Weights of a small mixture-of-experts language model, trained from scratch on English Wikipedia.
Size: 8 layers, width 224, vocabulary 2048.
Experts: 256 experts in each of 8 layers, 64 GELU neurons an expert, 8 picks a token, a sigmoid router.
Training: a variant of Muon for the experts, 456M tokens, 3477 steps.
Below are experts of layer 2 (counted from 0) of a mixture-of-experts language model. Rows are named router (the router's row for the expert), up (a neuron's input weights, with its number), down (a neuron's output weights, with its number) and show model dimensions 0-223. Each number is 500 + 25 x the weight over its row's rms, rounded and kept within 0 to 999. Numbers have three digits each.
Before each expert's rows: a language model's description of what the expert responds to; "comes before" lists some tokens at least twice as common just after its tokens as in all text. This comes from a sample of Wikipedia text that the model never trained on. Tokens count by the router's weight.

# expert 4
What it handles: Capital letters inside acronyms. Capital letters, especially P, C, B, U, mid-acronym or word-initial after hyphens or brackets, as in UPR, UPS, (PIR), Iron-Blooded.
comes before: "S", "A", "re", "la", ".", "ri"
router:500473504499466481521500488452499502518504501481511532503553508536514487526502511515537478513536527508496501518469507523492534482493503494489497555480476504496517495498482520480567496496461469511473508512498494496507530476510527546504488524484460484477493536467488510501508477543485465537497543448430505493507561515479474492503496559520501486490517527501557472497489502530506532514503504486483491475481505478514496493456493487506501481494444452465487518531491502435498505526513525500468513514470449528483464538515550502491458498528434496491496452499496521527475481510458473500524518522464516467521499467512517491526518510496440488523513491538499475498470480522454476531499
up0:518466472478492489491462435490519543499500505464477462508537488496511444470490480500503531493512443517498469492492490577496495479541479504503447472508479504510510496516461494549509479482509485509494503515508520530494532500483527541475468538483553508532528507529503467518514498494513484494495523498507485464491447496463480478514477486499495519558530487496492453539497486470552487502530490478514463462524486502503504514490488457483524511523478476462506518509479507506501490493526570483535491539522514500480518478553489493495482489512517460492524488552507556516516535474512481531500488431504507564493495485466530470483507518510497541496498531506509520474470503505494524502510
down0:522516511518483499454509482478510457542504507490547567475513465476514521512491539485511471550476498534503532494531516481488467512473514525516545483495493475531524485462523514501482508526495473517444512514520518467508495512507517482534516500529482491476455486514496503530499529545477513498478525479477586483473461506492507499466500512521471468488495498507488515506515473523480519498500549559511523522493494497480462467479520503480460503488522513513521534487524492521501507449504476527424501487520515481510505551449488504476523443484469520456481491453491535489536455506475522472476492497484497447498516506521477465491480488479521513494478471537528478475514486488491500518532
up1:528484530478458538526476513479475471475483505507469517474494505509517452513511541496496476463518475460477460491491493489470482496501457510517512499466482521501492463512486496490457502501499504461512566492457485539523487486520463490463522516494497543473484472517501532455507506517507472541512543520481525516502541502536521496514550499476475473477484497512520545443532502522449560518555476499493531514449502476465472510463547477547523493464438483505462538532501522521523537498497528513515483493487523508497475529492492485509462520461480492498491533528528551508498518506505514463512525510479528474494526510517497484493506502498513471522501481497487516528511488502541457473510
down1:513485453561503484503511497536536483542496544561526498518454489491500531554540465491486455503463474476533502467481496497473484523461506525505472535474499520518516534449477524511498492513488508511506503506534498479528493491476535523552463538520476471519516510458535531508444506471483469509542462480482487494484489503491528496501501530467536502509492526485492527506504498475493497487472528470457491501514491493526524456536529491507475513515531441487517458498454498488491492494476527502491488525458487480505527522507499495469539498513510529492493487520471480520497482485481463541529562472436524519486489467515515517472533501520476488474493529522536486483494484492496531542513
up2:481539531461469490528496498459521488468478501488492445528484467505509518507459493520503498483500492523545473519542512488475550481498488538514492493515509472486494492454490510512488526485471538493477487465494497522447522531484533491522511493456468507527468517478493508517516525521464553517468533543519538503509497566475519514518463492484474515499507548477520509481533529567462500507503491508500475512467464494505453505507445462482515507528489538513475489500493505499544460510496524571485490487463513496497501528542509465503498503482479477468520501475494529453467521504543477519478523503530469499506500484544497488511490529476523485511516551482533477508445502490515489500477
down2:530535528474480496489507510502501528534496523542503540457484463498481520521498471488461504470507466505507536460500510512495466486488502492461495524514537540516515489525475525481525484486500486478503524512471513512507509516470476486544526534519514427476510487530472458527481522509494470475537512527529482548493499424494524475476492500491530500472470536437486517516486512518456491474545492470497490522483527514523483486499504544522495493518510495504506460543517497520457514514526502514470509518517535519484495491505460494509481461494543471498501486517515439474529505546480497506487512542501416511503495530492508450495523486522482508505502556520494460485539479501470477534480
up3:468508449503530534508457545467503528475474515449554505505511470505498487495508530471492519481555496479519496465490485510480510516512472486483489512516512527505488496507535558438526530514492499486545480488512538468531505524482510546500459545558472468492548464482488493473496473450523484487503463463486471471473491487524441445477493527472507525476498508512486521493491496488553506463462525507500475538533480516486510500477512481462503489479492508504479506550529472512507468488516510506511471473504501524521549446494483482477478495504482504531506488511454552511483507481518465490524489530521490503518527520501506516485540480448484469520524489486506477461511502515504487476486
down3:524479431489531486490509489519551497522528493501474508502460522501498500499487471499542504519515484490502490531483528501557477482474497502503488525493523549461471467485464576463533518536528539516514461499489462511502544514491523497498489510525490527530476461476513554515491453491551467480495498478495540461512494474521554498524540528504531486467466531475466495516490520515470470530508507487489444516469480520511473507529509520452511506519543481488494491479519543562480506519567487471483527465504501519508506483530504499490499488475498489458476509495466547539485528507489514529490496504535502507501496488527476487480490508524511505458503502497494495515460474517487481460483
up4:525458522506504503519472479494483482481504477479471554530504507488520492548491468488482480487478491486499452490515490514529490498488539480493490438527508507519514472489506498449540496469530533477468460503507528486512472532531473526526549501505502480478499504473527491523561528453480517495535539471478513503512480496495462514468504457510534489470490530496535463496498516504515478524526519499477458536464495499504472484491477499483457535488502521531545468521474532473443530515459440469505514484502486540507549497510488532551531502466516482496531499486493525484504511500492508542485506499448495466482525509537486516495499500518495453505478492498494506493470472482480492414497
down4:529503540504491498487501542529477493480477531459509511502527504498491504510505511519501507520500549496491539438494539519479503550504453488471505466484503521484472531465509487511495505518498497516488511491461496496504500526516450504497504481487447478540497491552546508490498494532475427465463469490496508512462493431495482531496502452504458499588470546529505484552492479541489484513516451532512497488514541543483493534492498462510536499486488486476513483486537496506510502504522526495528525477504486498517484455469485506481477503483501462471502476486512540489539509466498483534499527461536502529481511526524498506510492466518451542529521460524509512512508522505516489473514
up5:492503480505539515481516518463519498496511511509534498475491487513509520487512545515490503429470460473527478488506544492511519462494518507494448527539458534503558510505457466505509503514458485499523535482498514499516511516506535489488486500494488510494457475544540500482516473500561434513506518530499512539516565501519485517517523533508460549522466532546494481494513494489519487509500495466484498492518489482520528481509480496482472519511488510525490513507500468479449472519469460489482496499509529456503518524502495555422523472502480532532485501495545472516524533456494514509532495523514494477502486545550494522503483536480523459483475493496464450471489510508492477499514
down5:536498518457496496518514516511507530490451505487484506496531495505517511506461436510530503494458504531434508486535480518541488509511508505492524444516534504473501541517526525543484530505498508546506498535469489532459500484492483523509514461458511485475495484473500513515466563559467529485523466519484489468512488479504479498464479459495481428509485495530516516498522483486527489522495492491524499454502521507514475495461510527525503482491524455457474482520494489516538542509500544529444525492458542483484510489465510492536524485492485495478530522510509496462522490546472534517545498442545495502533498493508519507462518508485492490478471496523486478499527484485532528494490
up6:464512501521469487509493490512457467497524510489466503497511479560526496524475490530494506546533514503495500515450410518487523441478516487506457493498483486493477516478498519495533512497506504510475483499469507498531532483472528483532465503529469466478482492480529527539503476495502475521525495526526510518532484558509506501468495504519531522513505531523464504534486513512510479527461497447463512506499485467518502486474515465488488539528495497469503544543513482474523520527494483469482491474488489470519473528521518502464533460503467451524525472510470510480465480501460504507493526524471498493442509554471511484492460495488469480522569529524502535529477482531501454499491
down6:464520509560504515493483493504510473506504482486497475508497514479519499491471537477469528484469510479499402506531489494497482493522508507474495460538484496522522514473436468540487497501506493502473478514516482464474499496504499527485486474494507495526492490490489524475507542485516559538475517492478512526516482441526531487507497533499510470530512451503526534471444499459525481516538493548500514496512516483504485514512467516528447482517481512540449491466482553516516515495471523523492534545510511527502452473483510477528496509512577504501492510504501472514518487529525464462462491513516496563464481507476456513544505537484518518516505492467529510488499517474491504487501
up7:472505485493500517497461474494463486450533506547495472457477502505453528535458488495513520542514504490518453485496491499491533498480504548514514497479510531521533525475500509499547507499535468545487521514467536495490515479507539490529534545493532546509498515479525525518505501471506515491502487482494524470514495529498455507490507550518485529474498521504514477520502509496484477467512432444506497515535531486519475490477525537484473463502503524529445451483520499530546555474501514524493495527511475485516458505485499474515495503511461516533482491480483469502475495488477517487500497521449489547532510455466557468482543512536482498523505468530452482487511496479498539481484
down7:532500514528512486471524510505487521463510512494566548491524513484499492497476494505493467547488447510504495500545498514469471519493516496528512492510531499532495465487506514528468528506476512487466481501489513477477487524523496511491500528499501551467497513528485503550529477475494460483560535462525438476495518476525519464517525495519514447539458481531544510533510494528521514514499526458502481491477484497473463523542492520470478493508502492464496552488461501539493462510573482528508466474541492488471547492495499542486520463497487477510472495473444536495511498513514492510514508492473447530496498509488499475513480497454513480520525527520479503510512454504450501536492
up8:487472500532502494476475524515573495496479501498504477436503507552507479512478506509529505536536504542500534509470461435533504492472500504480525526468514489491559506479504531484462497497486518473559509494526525478497535485500484488484473543482500481519498489503492479502493490493501507489497500472505476484531512508536473528513542504467510502466515503473504510485469476533515520478513479510494466506431491512504504509494497525521488535530477448487478561522519519505501498482529490540449472475477496478509516520522535507496516467474476489505506478534454470487536480522478500527542486511455490518543548492496569442517515534506513487480534496477494514472499470483444475492525
down8:499497495520489498464483487527495514480517471515510508524459517465477520484530522543510484482481469467508459509503512527461468510533486480532519477492469468510465482504468540517533488485475526508513467501544543516447491527483534480504531543545474508501500500478444522497535489478527500541492503488483520496449494490532565471530474559477507491507515508476483485502477469479469469527490528522487504529578522504509458503507486462509547471509509521453472466506470476522495528493508483432482530509513515499504492513514435482480517502496484510472479524479507498509475522486513465478489496507532511429469491469505493488490517493494504467542504535525478497482525500522491520491534
up9:492501520495525480497493501527488478529529486514467510463479460507548492451498513507497470538525528491505507516519503471513478558504491494507490508546534486466494546561506595488529489485470532474465492492500465469488516561482555522519515493478512482480495458474516475559507478532509514496479517482529500488468477468543474491488491507550469532478524507514518480469486503483531509524491526485497490498471498491509489503508475478501493488450525496488491473527530519518491516514488486524476581450513480489464454525484474524484470519507537487508481490522516517509515494483478486514486503465472476487507455458502486522521490505548474507487548478526509497490467463499520468528498
down9:531507486514482503481514497504498522501492521465463481478534482509503494548503463514522491476538501496510497472483503520471515469522541471486481522497485504489484467480496481517506513479533491509492513494521469542499507485499480490504465484524481524515501480523478511457482505430478516490537494528523498497526535530548512519540521463469535482526481493482518486539503469511443496402530480454480481466499531498514520470547488536509524461503522501496473524485480487517483484496473549504496473534463503534507526476491545542501556455471522469508539493475567495529493528498523511485486493526480494514511504480448487538475510511491473555489496522521508510529470475511466543491494
up10:510494493468502480530512508469501500533498495497516476474531534477462529509510505490540492500493484515535509486545452462494534470505529556471452497469492486501464499492480534528528494474520530482454498461500529515503488520484498466535507494492488479476539528455476486540521490446501487503513519474455513479572535482533515454471493451499499530510501519495494501483535478512481535510477505494465529516519540477505502524514493500476508535445461509439521493483483506493531477513500507533450501480458516474507553480474471503509467545497489526481500484475486528471497526558514549508511487505522506523483466474496496492503487492530502507490466516553478491494470541456488489503523
down10:525518510523494513507487478538462468497515516503498484495530475511514514485493447499489505497525522516499479506478508561483504481507490491495530544489466472496496498495505493481497571503522498485525509505482524539500505480502552461515464495532552552507451462520549499516449479507477523516506494468522511525452516527475455508499520517496522480504523480529514477517535524474532490556535479505482453470494501527453490471462491483524535472496510515511513522527467500450453493543454508480482500499483480489493463514489468560503489480444521516507515546492515485516506478505446493497554497493503475473514512511478514493512514512474525497464509482485550466473507463546498530490481
up11:491484476489503548503500562492509502487508491471525530520510488510493478529531559510503534544535536454511511512434531459467485517488456514522529567492456520504475509509506551491571512500508464512493521502467510470512518500503520495482489501505499521477513505480529512536532492487515491522509512475488504477491530507501502476508481501493477505498457537499511470498505531493497559484513491504539488506445486456537526472516466518462451507515485434524483493530514492449481504467517536503482483509439480513473480541488541474464470487510504504509522492508484489497490497486493506463527531480518534487487463491520479486511507497541485485563495479499541488469492520518477530531485
down11:472489512469508490469490469422517498495512530495515454501492465543504461496459511524495469471433496482467491521503517550505525493473458507478525453491540494510522464467499454540486529530515491474492501528539518485480503448556534520482523521468460490523503478475516528468496517505550476492482544488549520432514524502488519489489477527475488495471526486456516518475522529467460494487535482520474502463521469512495451509482509508521474500486525519504509494498446495521514532507542517533499494496517489446495509475506467526517515508530524488503516488481472473570487536490518467516520526507489486498482528497490489513503503480487531522504476515472522531500502490497503486505500
up12:503462437499491542492491508461488510515515500509503482481522480470525494461467502472567503515548499495479502509506444525538467491537501506491480497478486519463493495483512501488516529461499473482485532500513507458550526479478480506515504529501446498471497506532516515486513510500471509528480569455479484489467506542516539511455501494468514486505496449497514516535517490473476494471513545469505474513508533552481513491508484485521494473474533539497468503492503461473526498481498516530485521494495515491516495478540529530450489513514504482482506489469528489518511457482545516535473458464538474513498513495523481496491483490472471514557454476549439504510521465504475485535511
down12:530487486468518501535541533473531538493479473510528502461453528508484487505457508486480466454511517490507466536506497440500494515455504486568572496478490479521503494533484525515467501510479474477508507516479502536472486525529479476511511510475503507488490467505475473464478539488543503514488490496497502480534462538514525506509485515524479527488525467492510499465489490479503496516519503534483486515483506512558512513492497500491529522494558506491536515525468486484543506523500500548565460507454432492502520516488494517506473510474503538487516512532476475528437533546458515500463493461482479480529484515494515462499512531526459495504478497483470495508483499493488470489545
up13:500505468484552481512449494513521471503470465536503482546494506511525461511507492464527541463479501479544468487500503490460539497483508463474505494519492511482513485512495541481509525483501508521460462504467490493473491516525499468532500473480522538489498456469501483470551484490513483532511492480496499515518562487463481484457516524457485471487468581456461485501454502518481549515497487459494517488500537492497517531479488517490476512523519526537503533525520491519448477483474535498451524457453499525459481489471498495507484538492474507517498564495506498510458493471509468497488503497471503464529521502488478526524505469528495493494519496549526521486502506535510517538512
down13:475430532446498528466498497506499514503519514489489496481499464500535500528546510484472474514463463565508516570474479473511536481539527506508518471499535473476491507465459520519475445472527488487534490499494503549502496483465496554435470517545487504505458482492523463527485497505520499574444463506467515505497470543516484513557484513491500477495500505488513518485514511509485473498484519494526489513499466497475475484480475467488492492512512516523520483513541513485501473500509506509498446491518469491531532462500546463484508478519548526477496504550493472523507508511515505491523507518531510525496542499501481481505472515491525517539499475464518516492514508477516473533486
up14:531510513520504504441471481480504507500552518494510492464491534518502515564527449517533468532480493526532515499501527468533473468453500494525422506471462537478481477479509469485521512509506505499489499512488502514541522535468541518540513518473529491507471507503527511498482526511484501486482457486487512499529479517464432514511485493520487489540466457494509500468503500519501511513471547517499520512518499496528484484535511472448512452508471467513523489517468517454523558507466492555490540508469509530500533539513498521517479496495486465502470510558480466498510506506525541505496503540505478520502486510547517488510462515474503503497504511482515533473462486514525455487511
down14:527515473477490477472474488501509461487488526505485494549468489522488494435521470490537523517488481449501515483480452528491515530511493513494492503565507484521454495520495525471534464498510493508499504522473528458474510470496486480490510527487522516476523494502494510491524530514529557531531514497531519505491517509487504516526511476478532510487498561529483465477504519497524526480541498503512488470456535489481486499481493509515467494526516516494484542489513491523485513510537474520509502497588517481486515503495474515447499522492473519456528486449489517519510487482552524492506477531465474525485529501468458486478492511467461478545480489485467469506570573497463519509498
up15:507522501518553477554490479528469473525536491453502495464491499515489465478510465526493490507483487538456522503486517508464537509496482483471520509504454501468523484527481497479549462501512503523506475470544492488539483485462540515499475519447498491503517533480516520511433461475469511494506525482477507477533467471494523486510535489482454519510489510534523473518525484488519527496533551519492511528531486494533465465487484466482507513466502461479476498550546467467488471509504527496518497482486451534501508518512543542476510514534471448489469493522493495538499514441524489531516507504518458492514491466486478487519487487488467477503520496459508510545469486526464516494512
down15:495484500520479494525468506504492445505484580484518484521496515539507518455506557539475517484512508479489488522459449499493494488459470506500480463495520508497523528503550493495491544524504477518478536518436506504486493530493490510500511480516531495513515461504477505499567504502487472436495451466509476497480525509523483523475487539536468485498497501460488503478514515526514491477519517473524489494489524469495538497513481514499515460470492545522542495465537500533513505483516493517512527535495513523524472494493488507479494454477520515445527480508509519503520502459527505475487480518500498536517533474493508551489468459550528485444524503474501560487529506495504460462535
up16:486506495506505507518466474498509506511526507540506469543512523490528475527504489487520505520464498530513471501480485463506502489519501481486478474458463482502455488514512467472494493499529478471525449482496520463513550499486510507492454539524526486495489535496514497489534511552497488473448525475488444485529549473459501524518494541496472502546487458514490496487465514458526524481479496476544531480545517477507531508522545516535466487518522466498523508489510534440516503494527493515527525539473495517507481524502507547564508515557488478472447477509496534482521504486526489507514474488457489494473504489518507474526526496533510491513523464438478468481534527466486493468514
down16:508513504499494542474492503499507497513440550519461511512467459487474459507509460509511547464501516466499560480495484503480463501484482518518489481514494499514529507509469483493490477494495568499489471489503495517464490526497509530467500509518495497486527460515525524517556523467535533501484479491531519481507495519487523504465522492467518500480515510533459497505532478513472510495515497471480503480504468468461518527503581531482476496505495483576485499453495485534515454446514486483482507494515498504512479508517488486460499509515504519512485509479511518484544485509493496497467516535516483547478496498459529473471486589531521551488546506566509523520502482503481505532485
up17:542484491480498477448498512517545499460496505514488553552515514527529494553519474505475490531490497476460535508502515516530494517476515524542493513497496467501506523483510504545462520522536486504455522518502472514478530487534475542503492508482503449454516515494497492516526487550519534503512492500478480545508514511495517491483477520503474446485528455524488495517494486519494534488515429487485496490520511444485468483465548465487517508489498510481513469478477483441483538487484474495480502501529536508456502520523539466548453521497525500516529512504537479490497580489463518504500467536527461519495510497500497460484501452554487496514495491522504507498525486483519501517508
down17:513476524547510515511542517461477508500450499509482460518478498478494510491478510516462517480464456502499486483496473525533490484485502482480531553447523491539499517482532468519446486500537526486532509526491524491524501524438473504526510504532520522518495498520486528495487514533504481458510456518532499476506559485495496501461530508521449463574495521492473490507499509528450432509513507519502517512502515519498519510499526530445462520492513486466464486471535500506514453511524521486466542500532522502504499470491501494458528512492484502518463502511501542482505459511577501511464512511482494480470500483549501493489503531477542514508466495517546490486485504504486498514513
up18:485502471534542554482494485472501490532519489478489489480490498523501504518474489520541492540478488488486499515474497528490486460497509489487551485451489531502467497523497508529524480470481491504484516470495475483497501515483488513468542550523488502513496529519501515494529515478480434504482516478489490474494523520467492498467513507479483483545449511490495471504480506492490496451508561568535466469458512493505508530497507495479495499524533488499496506496472480515502477537545521523487486476551470534476439486474474518504486539544465530480487542499491469534547483487505464493527566469498469507494476475504532464493508510501537513545498532504442507480463476511524552509467
down18:551528510474464486504526468490505492490472493469505473535527499500460495493498525513506464462521507471514507540495479476546492489482493523513422533512511535478545492490491488513499467493496542498479468555544492489490459455516490523492525484498488520528479513499463514499489472514486522500533481493452511519467494498479438535531485532533517509482534526493492511524509474494550520533493469452501521500494518504527488485479434518479514481514511503533557515522511528515499531513560496514545488508475521504472540491514516447505487505506466486468484482472488538503556478505522491530461496524480514485478486473505500479539456497519450505533512480520481471508528507508479485492453
up19:508521489444438439505528491485494461518467462472532482488489471505500518511486567505472504467471476509490502499486495508531484521511498527515526474468539516515485486510502505514496451472492483541442471481503576511508492509517535501515501493502545462549513508535495516528523496466519518490447495510464512504503500492505526507514518547479453506506525546517557479490502475465527488461493529497487517489527473466494471496521521533513524518502493526511497469542475510487490487534504526477509526496508491509484492493537489517500503523499472541448495548466494531490481524468533477508510496561510463460505485524501504531521518518483489522503532516485482522501504462468436509524487
down19:486503537492525507528464462534512508495504529526464521501545553468496472498516483515524507498536540486474508442526535486426504447523453449520466452528499526497509560522540501474501534499502521525527501507511480525507490499502453526514459501485464473519481536542509501493471528558476520508465503488518514483524521478469488493508522509504527493493491493457487501487548517470475474495515480523494513525469453506510536508512462488489499516507513530513547536500534486492505503487526470456492476504525551478515496552496504483495465477479505504544494481471484517515501471489491491485521478477490519524508476471453480504510511555511493529502456485483520499447474502527507493501485
up20:482490500499501493522508537464473475478502522535506503475509477479529461522521486563519472514525523477519497514511515533443457467524515480497492529485502497497507491498503535465468512537546501507485507454507464476548511480516481539540502503470481559475491520514499530487506522553463466526510516460517494475490482483513496511500450525473540529466478457507508474436480469481460456463470473495501479531498504490481500453521492501552486511529470549510487504510530514479487490512478522491477511489490508479499536487468470462496487518492480506495484474467508520471502519500482506519483466541527517543474469497461526475458554543512539503523516490470494517496507512477475464525482
down20:479485496495488530448439542505472508466478508516497480483494471499468500505516483532512492508503513513494455488451522495462526495481514526491508515499468531499519487480502485481471517533519509443495526491481514526496490465528518529485533491515449504481519513535486530498503479501512513497515505537519484491491511494533513527566503485512494482526462504484552468530551523444447532493506498487462526529509521442451493543536514498490495546494511513495510513488467479437503503508470503542507519489508499470477486517509534498488482478512485493518474541546489491549476506514494523501495467509469546520507516516529495508512451524495485469536464482482459530492525466517497564557494
up21:497467453508538506554483521505500481518476466504519489507476487538478481494500532494474522501523484478516481498456497509484528476439517515504518546468493521502489491528451536492516519492498482461547472474552504486487470497505559495498508485491461540496512474452489500523467485524529518501454534519459547517530450457505517493472522532518500512504470506533554476537469533518527496487497464490522494493487499469472493449509504478492518518502461521488502452513492497487541540458501521496493452483503527515519500506464505541501437493520510540506524525487501495554476491472489528526527511505480493529503513512544528482476518485486506485514528488552511483548467477492491503490510
down21:520530506500525479501513491514503539508522542535482503507490466543511490516488493506490484543498505537508519476520500488499494490513467503485500486510539505498526531498477479523504470559510484504501492468469509507497480516492503437486514417510496504486529551510437513436482507521484496489495508467543493482470493485508513510485478517518507532465467526502515520507467517496517558487495515511428475460506499469502517538512505515501461524504568470551505502548503470506493490453520449476473504524478492493476491527520487509486519508508491531513478528508472540485510533493473457479521493514533492465482503482473545558522470455514527516473516478484486497505499499489561447491490
up22:516479494551454465519535533498490530526534478507527550482516499506551486481515441464495517512509488492466450455494555516532486542486500493507486500476459495525502503457476484515509515509514509518469567467511485493533465544457565541504460488472509523477523495471464487505512545479474559494533492482471534506528524516490452513501488537505484507504522542489546471517491559486509482493487520512497457483502445511490508492518505494503515507525484480521493460514501507484464502505501487503504467491518496497526468482489489477507536511488522523503512510520495472492516492520500436520497490487482476486519528501531457512544510527497502505525470525530488444485471520510505493539510
down22:511535505465480522496478514482452519521451502484521516518512473486485543472507502535506485512449535519444497519494502483523474537491490520509505501463508514485514505513519507457513526493501478563503551521508496504487533516505523497502492461439515518515500447483483447474518495470507533491558537508519494528475487491497514498524528471479497550501513511511464542529499536514506481481498502484497507481509561519525480487503521497476470494484444487536520512461524488467495493468537508515474513482516516489474505501504544522533499515492525506509518523502489513452450454541486513491475473529520444495481488476516502539477485484425477542551507476527489493522455520485515494518476
up23:470525454454539451518503487547483497469497514490484542497503493455518477465534504491496488451520509524517509518518522505516508487481508477503525521517482517535503544490512491489446529471510484528494464496521475467469509468490480465511490516545493541463457518513479516447535513499487506543532506516505526498496525478471487541484494512481472488529509475529455504482514469502473497495526472511543540476487491532504538502515479539499458477526536487500519514486478489475499521482507477501494577486445508497489501550539486489486479513494479520515521494463484504541465478491498501511493482464543552526481523495492475488518533518508509535495535521469464519468522447474498481445508
down23:511508493520491496484513536511527509558472485508553520493503483517479506463497480474448510475521513485500499511471500465494530529539517479457503505516516498494476514528489520503497512485523497469481479447541561486515518540496481492524480520460538509468525539492450502491482507511512441514484496497521489506514508461519501479509500512523461483483470470476514487494501503468514453522441532535509510479540474499468474532548497522484492534487531518539453543528452481521476524495490531477492459509477520524514540474503491499520521483493511523497493523495510471457544478515564481455479508477461498474552513504486534534477535514466531526477524507465502465499483471473492489493527
up24:537477515502498494517522535520516481499525546473517505480491481528482494523493494515507468547478532473501488527510527553499484453480548535502512479517493480517544491486525494497534526464452535541481445499446522480538501517504527478554555506471463533461486534475520504462474493506486498485485522472519473475487524526472464526453467495503468490480496492515498498484500514526499445505488515499451508497491545482512512478492517500491487509467514515490513466491489496483483506495514526493466480534481492490555524489532507558483498490505495451470526535498495506543508528502507503496476488493525462478508479515539499556526540490483463489511514481469470487495559497456508448471488
down24:518503521513513489487493457482528534514433525507505499498513475499465522494495480475521520509512509503523481495475478469496514503502463467440516514512504463478512514494505530515425486515504525497508515491474484505506471492557485489481500483519495473502550490514535521517500492543513501506483454477472486506500467524505535533523532465496510570487515503518498528493497527497523505526510468518519517473511467504495545535504486476482483504556470493573477504513478448504501461482512544473523543510507455477518482516482509516521522497505460481476476457482553494495482484465467481522504512505499546547456493534508508422533508534516488545517498486517526449512481503503475498496500
up25:513479463438537479481523482538495493468511499479565511490498549502489458498474523477511507470491510486530483475519525523503514537492529498510524434495541521505518476474453465524500501466494538518519519507492505521531558508467506542502483524497473483503522505484472490477518554497463487472459528515469493495503457497503463505459485488494509476490489491456491477492502496510503526481515531463476475463465505477530502511484516496515516497457498470498525463487553533528488484485517485485501499494502478530520492542556471521450489514540520461485486542549484477559491500548498502507494486477518524505513525438494473481528482510461508502460521526480498487517517508479499524497454
down25:498542495506494490522499514489526503492528510468474474508475488506467535460513495571456487564546497502465497518470484472495504515478518519493502551487484509520517471473516484528475533477505486466520542494514508514525511468510456458513494512518497488535465529522491501472487460519516528519488459477533497494500521486495466549494559468498488464528471453516477466461499476502512501532481446533552491494491498482475530510496548500523472496562505524508508490486466467521512536500541485538519503471492507458497517478474487499508550498475519558518459509502501477484494522461450523506535513505459532499510493528554512480491503495545491523517516485512495511490532474521510505488491
up26:496517472487542502498451465459494509497469450501516526475483493484504490495518512489499505507562500498474488535539454526541508521473475468503498494501500478471518500553507466499498467531475514498514554537543456499495548483476440545486485510466503539493473501495507479511491467468510514472495478466525481559513467525515490532546546467509449510478531492517455540526499526532531460516508497532491487448543519472477532513452519528514520484537496515470517498476507519484515485511474509499462503442528509514494520502506499537482517494519470490525492517529525509528488496528472550492498502516458486499486497510499490538517480522521487512471451495496485531516534497501488521477501
down26:517525465539499496468520513551504485447509544502498502507532496517478467504494496512474526458490508513499510471524493478545495523551476503517532490500512520517466550461577501488483546520485529498497492536505500503491513522500503453520511499476486424497512484444477518527509478478463464505512479468494524509493463436463486516483484483512495536471540516470502498513501534509514541451484513495522484510495519465511454487485510487511515474501490476549485461505556508527484479515529455530486497495469490457537510493497460477501494520516464494536528520462480529466478516501496494490469531510527516470479490477507511435490460513532529501486505492485541485512526495518515499495508
up27:475498483480510463475487462502462506465536472515470472526526501491534477489480494517514490530524553501445521494492484485473470490513530488461524478488503500479491508533523489494495493520474525527481501536490478502505509464493477481484473494527521491480492530514471462471478435497517475490493486471493481497489481500551552490493503515479511484477496467495557500488462474488523479469549487506505474532555535536490473466463511544522469504458521515503475528470474530500454534483505492523497516515536516478461528524499492508481508471507505512572502489489527478507517484542487525521530512511503506479514461495551440502467436475520499525512501533492501536509479482498480520527566
down27:519447496527489530511530478468538519530485513480489484508460526534463472505513497488522510522515490517452514485492483508553509505531497484514513481515535518562527549523507523472489489449518494531491517527467480485509520481492522469466515506498541529547535498493491476489485480510480517502533484516438499502533485480500464510493480445489469503533466536465527502474508511485506520458496514501484551460442503480500514481544492493500509480516430522447484548524497519507462495507499516505482517536486479495508502490517490474508502513481493498492455535498491545492478498514514484531499486511468489522526499466493508557522510545532484500539490513515539470526480453477501524501437
up28:525513460529501476491474503496491522533525513471511519549498506511519457536469501485439454501496505478456482476524545481535483520508457514496468492497532509510478492477468503511536508491484508500475535473489471502478488458435532544490499522486483502485509545512464461508482536491478488491511453514510510467503454522501502489473485486485549525523484515512513468497464513501522494528458485468549534484514531504507479495562483518470492504445475491521476490492508493545472519549515485535485521513498472532485507467544528506521483510469529458529527460517568506471507491502497501468502508513536499461507481484515549535498476504455494485531538507526508528524496502495487480475507
down28:479528531500534452462544443484527529505534476543533502489496464525487547510518525493513507504514500499477499521451530479461478490479482507482529504522516480491538474489507534517476522490510461507504475527514498457536525499511499454519514519506480476506507479510483510494500463487540501504442483513525497480525518470503461496472490525508519518477498473529525502495520456521487505461496504484470450505503481466505512526491484478511480485493505515505502518475490479491520520486529481522544550461494503505487516520496489518464445518516474461473498463511501537534488444474532541548458517467466515473471501563532538471536485467476518561522510466497529526483482510539501496502524
up29:554502483485502481490469503500479494518516470497525532526502517524467465522490521534482479494534540497526513543474532500489476521471467508542483533471515512554540473521453487497508515507504480482534531507477522477522491496465528502513483539446480504544530516487503511470514502517470482496474489542543543489538516492464527484462524512465457478529482494487554488469478493504541482502460489483457485505496514517504492505478452498539493451482512449513508490511479494462463525515458531536476547494492478494485458528508472546538511477515528491522503513512484523530482491500501534500537528507477527484479513540459490541489458505486494502555503482484474469525491505507478517515534
down29:510469505463535509483519481509517507487452514506474467529466477474528519463506531498557480518487481476467527475509482462484502504513502519523516489501520476471504527471533521499503508536463505463457531517498505440477510488498487498490504458489548512504501520450464484516519497476470507528525492497513505461471500480494510489562512468582512543457472514547471507565532511498498509472505479525556491509459534503546507486504513463476520533490482500457519479448506541490505508505487498511510476527456500485477497529482527509512524520516517507482510484511508482496491494485519477551532485482512465511519498514551496471453498511541471487503495501516470559477520489486522536519510
up30:491478457485462510505496487468490508505496512492456511520519481517465478529480510505537502518544508491489463492513503547527517526507478492528466493472521500525495483490512535480531536449525471511479522528456450490548525514490470508503468494503465558536438540484507521517462517478496497495520527519450458495507516530494485490471508493464511466521507442535490491509496504536461521539506529504504471539512494539514477493543529480465490520531538510476487503500534500497494529529488530477505495533509506530470500458469545545498513506470541527544519481539475517458470465488454522499475483541492504497513484517481548521515466497494501505509463498515499464527502542493482504511474
down30:486494493516506519513508492520538487511524483479523482474527440520544468514491499455465497486485490499520576479447489473495457513505512551505525511527522515497476532467505508457503513527506498526498502539523502474535477518493506493500495495482499507542547434452513489513506506492495503526519524475506540532489482496473533480492473459488500507507477505520504472506487558509509528484507487478508485516464526516507498506490501562541495470449450506485552478553503514482544495431489499489471474488514484516504532473535468470437486512514521493501514490447499488512489519509495522528488471492485497525515496521500510449512522483493564522497499505493495559485482498509452538507505